Below are experts of layer 3 (counted from 0) of a mixture-of-experts language model. Rows are named router (the router's row for the expert), down (a neuron's output weights, with its number) and show model dimensions 112-167. Each number is 500 + 40 x the weight over its row's rms, rounded and kept within 0 to 999. Numbers have three digits each.
After each expert's rows: a language model's description of what the expert responds to. This comes from a sample of Wikipedia text that the model never trained on.

# expert 9
router:500524495580517512463469518556505503500430473430450422498585419569498532493604456473500509460455507530457458595522535546473495516508496509460562498485470534544459488560
down0:487490544442480456500501536465495504476504495561475448471565555435485427539558524481547465533510486462542463500507501539483541515462475483477397517480519528463480626470
down1:589535486541512471500592534470529429435411537530429507470491543560546491554495476503519495462455509444497453464467575509444493495538485559424507500488488527456467520508
down2:502488472409492437482525480551510529553410492460512479507558464537444508474511521472505461533521485481506495545450464452513469491586525423552524466435459505458416502525
down3:534507514476514504518493475486472502483480558492536524554510532480539528470470440521428465508532472543449507456485443453540530504458566522501501522504560530538450491459
down4:579474483448457460416524517461547517490494435529558469568494449601480459572482557494547508462431556457510487468537487567494476548503489504470498502525480469549528438562
down5:569526470541463593568502473448450520509458501496474495462592476466521500438517537510505518472496489457485466552548536508499483529562453481591542490550513474548579426426
down6:560522463551495438536546467502506513444492459495486457538455522505562496515463545530457448467503513432435586496552577478455417516573463508540497505491514491468525475547
down7:506554544518487426464467489476495497526550544538531467428463527438535516494410545496482497520469522500475459535461545566441492452505477467435499552501501575544456522531
down8:524515439522516522481547467454495490445504545475572509574539538540393492548522480570496478444489518461472461532507506454493470472493489455519507541486502525495563443506
down9:503463522505505442497525477478482526521471499449530463538531390528501541502542487470538478548513516484467527476486489531486578517507492529474535585449470463533522541533
down10:573425549463549504547499464459488528507483539492547496485514478470422538526595477493459443473461503482560450442484444490481578457551511463494527545440440468486566458453
down11:417533540505490492498471544500566442491542524497508509529454425468538541547506529485442515489450424488505551543524546452490496499481450475474450514410456530490485476580
down12:496476516464467467549523523440464523473506527533543549419504493517450462477443483532574497546481471492421467471455568453526525439481492524489494445548465510498566454482
down13:441529505540548487522482492543481484552498548495464428513550492508440529529448503519509553546421480479491505472493572428494481478506556507512490471439516536440493422484
down14:492521513480591494442472530458422532473534473484502460532462483515454521502473453492498461495533439521582454597516565522528560521527476533489478438517493479519507469514
down15:470597511595548511499516532502464439532525427446497465473513479456508462523546529541498531509410484536515478539551504462593464461510522476519487501486521533545484532487
down16:490463500471524545388388498463544559575471465561507516457486523503432512550497444571539512463504472537478547605489496496573500531468442410555495532508443456532525469530
Description: Digits inside years after 20 or 19 (20-1-1, 20-2-5) and in scores, plus the suffix -ly and adverbs like later, then, also.

# expert 1
router:531487464547449489463529458472514428595509551456496535525508487452537508388505490550493536485557497506523549522447453521516530478464437492612500485556482479468471457486
down0:458469565495517474392569474492505520514489458473533535448543520479514510511490512487570474498443547506531519470508571585536506525535499552414507486498569452483601493564
down1:503508559495477538510518474513502504490443640513515454479579466582512495487461518511591508454512520523478497545478430484460537504487525463525554490454532474443558493588
down2:439484538533433489533470486520546519490506416542500511495480505520453498491550482494492453491530464510495477518480516435425435499540445528532488583532411586437500529435
down3:498485479575559560477498505498558487458501465455499457464525534474468497465452491518489453455464566541499535542532456538554477521474492464532521489467441465402545467475
down4:574465431497524587498526479424506480512523465504521498437453500526487486427419505517478516502509497543577521542476510518515489529526527511484497500557453493515496593509
down5:525510512533409482498519463477562512505442475448506454486439501420448492525589437491538443536524566458476524478544500514488546466500530515445568567480494539475551526506
down6:456496466533576425482524481440550517459417526385447498479541456505477477504458499560455523509505511460568487454489503510496511504467461529565485482600552556492551482470
down7:416536512483513447540579546469476502469487440496507495499467487450460486502497484435503490510471462497499514605518479498517473510534563440515542497528521453520495488494
down8:495501592417652421565516451473484514484576493541433529529477543473491428450552540486473539480436513477507505534548514495522459531483504533442494419454493494427486548453
down9:450507507511510444448464533523434537484542491521459490479527469491486505470490461546557454491448528540509520462509563505563487432427469490493497491533512483513482525483
down10:472509495426537504568469518533453585483524474537461469531521491539487490496461571451559505449568538559499477593505512560526502458572454487476528492551441541536532496437
down11:550564520471511543518457496440552433491519382588463400523420463523496461493504581513530446509448558484478484530460552528543539533545505552493494580539465506507508481486
down12:549550500470531500482474525470499471486500511469507449490487514447545530477599539484552458501449432473549594428519466471498472527498492490571494470454438515540454497572
down13:460505510577464528554406512502476470505468479480433497498422501539491546549437532518473562495522465481487561423480579488485482530404461525504498554527535558489536516439
down14:469491509503423507540473500538509517455489511503508532481483494529517476570548513550462510489528498525579500500517465477493593538453465450525514540525547549474499441519
down15:532515491448477484467532558443467487464471539557531539473556456560502406607529509499519572475466508519479431466493571517482531451508404424385499476521498493462452518516
down16:486542563511489431483492541483448488483505508505454555510445535564552498511526517546543462501495473479537491482523509471516506541538468436386486547513555565538511536492
Description: Colons after infobox field labels (Coordinates:, Height:), pipes and periods in tables and numbers, plus place-name starts like New, Los, United.

# expert 15
router:550516454481435540521597479474505530508505481536492500476439508444438533431474555472527455462477516497559530571466533484469451493543525487512461513502521536550472564554
down0:551456579488449502465476433455491511529469528477517515525574444467545514467482550478449504524508470423564506553466501528500496463624521557589484522519473570514460447504
down1:524468569490499478489495576498556457512482470507499546494554528572507419504510549398506498496531463494596496488579526556518524502523531492479531484568453470467536596505
down2:530512519546548517600455499514475523498530521450530526556516515483397482502496500484453423447482532437468553501467491510535445490473448454559469526506494499460534472596
down3:463547531432462428607461508482515537531446468587522474484474539399501436471465516469446503443516490509468465463449525447492499474528517480538521498488536535525522492560
down4:564511457567439550499485484498525486512428513519485503541500437486509466535506539452470471562478436508551541512492472552448568495594407528472497452576478546516414471456
down5:549501484522556459539508542543554493537449447504483466550495465490482601495500598451508447496516556468511519448516523438573478470533544507501475469441475536483490517546
down6:557484512428493544477484483508578507447498461555542541449495448444503475596510490441490514553519560501563510510527540511561502458468485513467546522463503456517548509496
down7:496556510447542501477581460465426510495505535448477497474441516496429586476464588505552490531535474496534549509551483444461495502552516420502429535533544511435519566525
down8:615484453495465470469557459527534604485536481443446437498452488464551522475551507478546457522488451503522455482530505488464442484493467542502522494489566497481517381445
down9:431534424510531484493517457426527464458440491507514466479505556463438481487475465545533565459471512474475420554559507445540544562539521472496576481465503444498514536489
down10:460481563531549491516517502536479525509503544545425430481472512535511485453502438483482491480488479495479493458537533492554516524502566531463605590495464469440479473531
down11:465452448515473542526498490509495480521480507560513560487519490594527437502545479486486476490504475546413513495527534520507477533486450487436437566463520479485492525528
down12:540527454487560436550508424536428524571525490521520503582576498510430466462536456455475475495594502509451527492493512465496545536424482410508570464447480524486372538508
down13:469562485387507457469450500467527504520572563455512496478523507554494508470572464544549560552535563496544484541487509493434513467472502523444540497560495503521509533480
down14:429439485498459522438481476534480516533407509519544438576551513534404486531511531563522478453567476467541472514497514491458435579440403505507503501503533495506462479520
down15:557515480589440478456559499427501553510492520493532503446515505471517515534458503482492570529537529529488468520478421522495600495441563479483478512505535466447408469482
down16:459528465491447498460515512440505525490446491471486487451551502518535388566535494523462507446436504467471542531531517480484440435523566451514506540523518534486494480527
Description: Final or inner digits of years, counts and decimals following another digit, such as 192-9, 190-8, 31.5-07, and century.

# expert 20
router:494512520506470447532430488525515491543544560471518453443468559517480493545514517526530404530516517448435463580512559536500495489530399476505427500512503486407479560475
down0:485502475536493571462557500520513450519482541539497488525561505474492550510512520597526536516456455507614443500438490485513548449457539526520507419509507462523499501430
down1:498430450456470448517476513501424524584560469567574492503490523448589512504477522504531477507535495534465486480504532502473573445553438474424550557521520500518446467502
down2:517466443508497465451535513524426526522555502548477554474510538509418510533512594487490528518459482417423578556463493505540504370538474504501546513568462468374457468539
down3:434524490461486500466541474493501476467457547512473383523507483556530449538587511507509467540478493495448500485551504445487434593478560508503487463478520458516511439501
down4:441515582555465484534500432455515506445526554462496492524530498439461513495470495507498492440518440458532442459489527563483457558450486508415564479435509550568488509518
down5:469456502482534446452583548508515487501476432491422414479605466494568582461518540561514469493459457518506467491527492501530525480446505574473543523518475529496517513506
down6:463501505436487464539489522392502468555515511511495495517541557478521440527546422574515593569464420492417421526503514454538477486422493435493545474506535581515466530494
down7:464479510471518506482522441448549569553465519507515443460540512536549481387511566493489521486401414604512432470478507518492523550465464496470464501537517458518483566473
down8:460567510499502546521560545522474485449497480518519488531463488446532496454462480558558435460495508569522539510530491437479536458511512525515493528477475525511507509560
down9:467445532548549431480518570459504499579436524512564489456490493490529562491480472461545474530467480615435506549523476498519504506570481510463493487483437513499423455470
down10:473462527516507499470447506474533578588497527564466558502537586525569491460520497510554505575481481432457507512518448482507537449527512511502572404539537545484572529432
down11:455492469487418426555522462489525507509444477446474556450467490478515494535453537506472510502479515461461567505552461463446537428537584529462486516408465530548540476518
down12:513438534438480552442568462496490471469527465516542543462486456540458402527512393470509488524506491487536473477468530509536500525482492486544516508469521486547558527541
down13:537499548493458498481526469496499460484461483514465518544552526472537514494464536476475568511518411517485534532479532471512532542490398524463466548515506457505571516444
down14:485498514500529547496478466465499453456485524486481504433480525550572517547452469535434475466465487499541504441498417576538518560565560507574534458496493455498559520503
down15:534551485582493440527552508404490568492560475510469422531528499550438461522515600602502501517505485468379547555504492497421440477542504460504498542511452568496458438476
down16:489474566471578469434523526448463523530475489525434511515424504516500505496490523460492478505524505465464546466411502467446468588504526547531536526467458521502561524528
Description: Endings like -s, -ed, -d, -ing, -t completing words, plus as, him, them, there, known, played.

# expert 22
router:452474490419461475394569427484513526488539526513525536506450548547434522444428506506471560502459462478545517563572529514508453446532536423487495490468551478492503457492
down0:542522552470553424506515449512421458499456484456477541446461522586399611517561558405518466539569473460533587480482463530514535543506581512497494479502452533538530475549
down1:513573522409462523524502470459509428519476469514490514520447517484537489485562435495442461600517502442527444510497501536438525476521505553530538500534516517564438457481
down2:509481485468613481507496447492558478507506477475530458499583508456506531594481510522433535549480552535528495477480506506440569580494541456499499525468517480444494482507
down3:493467457406467530496432558497502478531521491517543517507404499481517545512488440544523513492606490531494479510399462454500475451496473523546561565531508573539539497517
down4:515427478512489493491569558535507549487480474521472503518452411488508477510536397431503495517496478509565576510470550495556522484480472477532466492508559475514506468443
down5:550546512490541549446516541513537450515536446513571432514454513513478521515468476486491458505493521557564485477592484498506529482584509525496424471460412479511479483558
down6:444495497551504483539480555507532486418516494508435556524460469534490430495447541572462544438458550494454474489550469504489564522453496504469514530438516433488507519487
down7:517485499522418493526483474510498445530597549503480557496568516486534442545506508508556541487524442509495530504549436509459495532537470489453493447523502552454480460460
down8:512491588550507448501520502478443570496525503562456554513549480473511502462464480509431524465514509527522449490477534429547520494490494484414521531400443509495497441474
down9:432486483554491527465442453558570584512562407503428531538418502590494524519495430562526421520546470498484481514499516449480496542554531397474519550482579509553507505460
down10:506477503535478518462473553547478476505462546436523449467542434520491481504516455461515462573543509504531524487510485520533458521513431566527564530524470488564520433475
down11:498463450553494547475478518412435450550427541522483481436461509447462499470450528440468466545455504494467538452524534501575504586452525559499496482476479513513494433487
down12:502519414487497571522422498506507472557441527481508538504480490451517436433526506462540514497479512518496524539446440469503493517469495501501467514467450422479473470507
down13:453458478439469576538472601465424483454379454534549494402433527471484472476509484494556522477521495556478514472437499466516530554485512508501542485562561466474515531502
down14:501541495486475540518507466502463501516514530456553463509552491498480498522489501526471542480426530522496443526457520503489498520507527475459498477468483492500460507493
down15:466498572438470491482506503457493578498475460491540494531545515485477462555511529459476490519495515519455473512484505600521529500510446499470544463588529481475561468561
down16:573490436468560467546478508400521452472571493504477496507479525543487481533532492502490521402494499524504513512479521454526457501581487521526522535503483553585444529539
Description: Pipe separators between numeric or name cells in tables, plus uppercase letters in country codes like UKR.

# expert 18
router:498492440514458431490438465492473517471557449520470494525516454484460441470498518432600457473476536509482494481525477483498459479482502534457506525475440542490483518534
down0:532507543519478456465494489453538490561493542437481462493417547544486527534448474484544453515461445475531509542552539508532539521562476478548503424464507481510411458468
down1:525495421528531502438504537537510460571472517587515470520488545526496487427564521525512467453426497507493524525441493528460539426533455551512507497450429451543528431495
down2:505521504486517504569562467557448479425476545466503508455526529467524531464504527567516477428538543537500555514514532473474529522459523525565520539494508513459488500495
down3:512471466546565466486466504500490453491490592467516443477482498538438520532465491475569503487500406577467534550559486444519494505573517474544553439466464529584446485546
down4:533447500442508533543479460495467490486574579481435499501598545467484494514453546555537486488420522429504514533501505480559550501495467419501516528541493499545494504532
down5:470482448574501532480495525476549528455485487461513444507548507414541490499485542414489509490462479467521506432488541524487553475521448548504474497489420499475497450492
down6:471451536527451461516511517524504447514527480558551563537541518497502647503416521457598587449494513483499508528449480570477504458427427526454534549542448524542425461457
down7:472520498452535517534412510509574513520516485503492507510535478450524501465570530519501476495502490510467589524518499503457433495549532534505467503448464471471468436537
down8:487496472517479498485509534497495555498483537500509546448528483499440503486493467506497517543537480509503533446518466506440603504495466510532481505558527518475473517505
down9:543483577472502499526485499458534549460417542470475469543538516543460503553530518475521518478534500545485464498534492393476575489529529446456433497511511471493505566580
down10:541508407472465532473540504462494549506513536554503576491511516521514541490459461507488550438483494420534475506483556467500508499462504524536409480523467574445524507449
down11:545504463494502523495534493548404538534472468442530545492507546529532539520496526516479503436487411473525527539427523556496524557590481422538493589510524550523470473479
down12:475513445496443511538473521511538522508463516530490560472520470477408502491505517460557537497509521525450512482532519423466572457401551501430544474522441602474499443457
down13:495461539521376538559524451556511565472544500485537433487501548531452538524531527514483482509560483517486559466483530475461539520509446497454486517570542568451451579535
down14:542542574514502495473533531560556551527492452476539510492478522500499424532456518461530530560548471504448445477441506486471489551520528484413520431443504550466517437485
down15:526508537523526481505403471439498499595551477498522549473532557498436505487508453470521519490502433485522411453449523518564463494492542473600463564505506484500488535532
down16:517537456483557453527503473500468460505512498559590522575528485536491577472450469481565575509543470469510540495542566511461587446526531538486460544494549483510486541576
Description: Prepositions like in, for, on, by, with, from, after, following participles or nouns, plus noun endings -ation, -ment.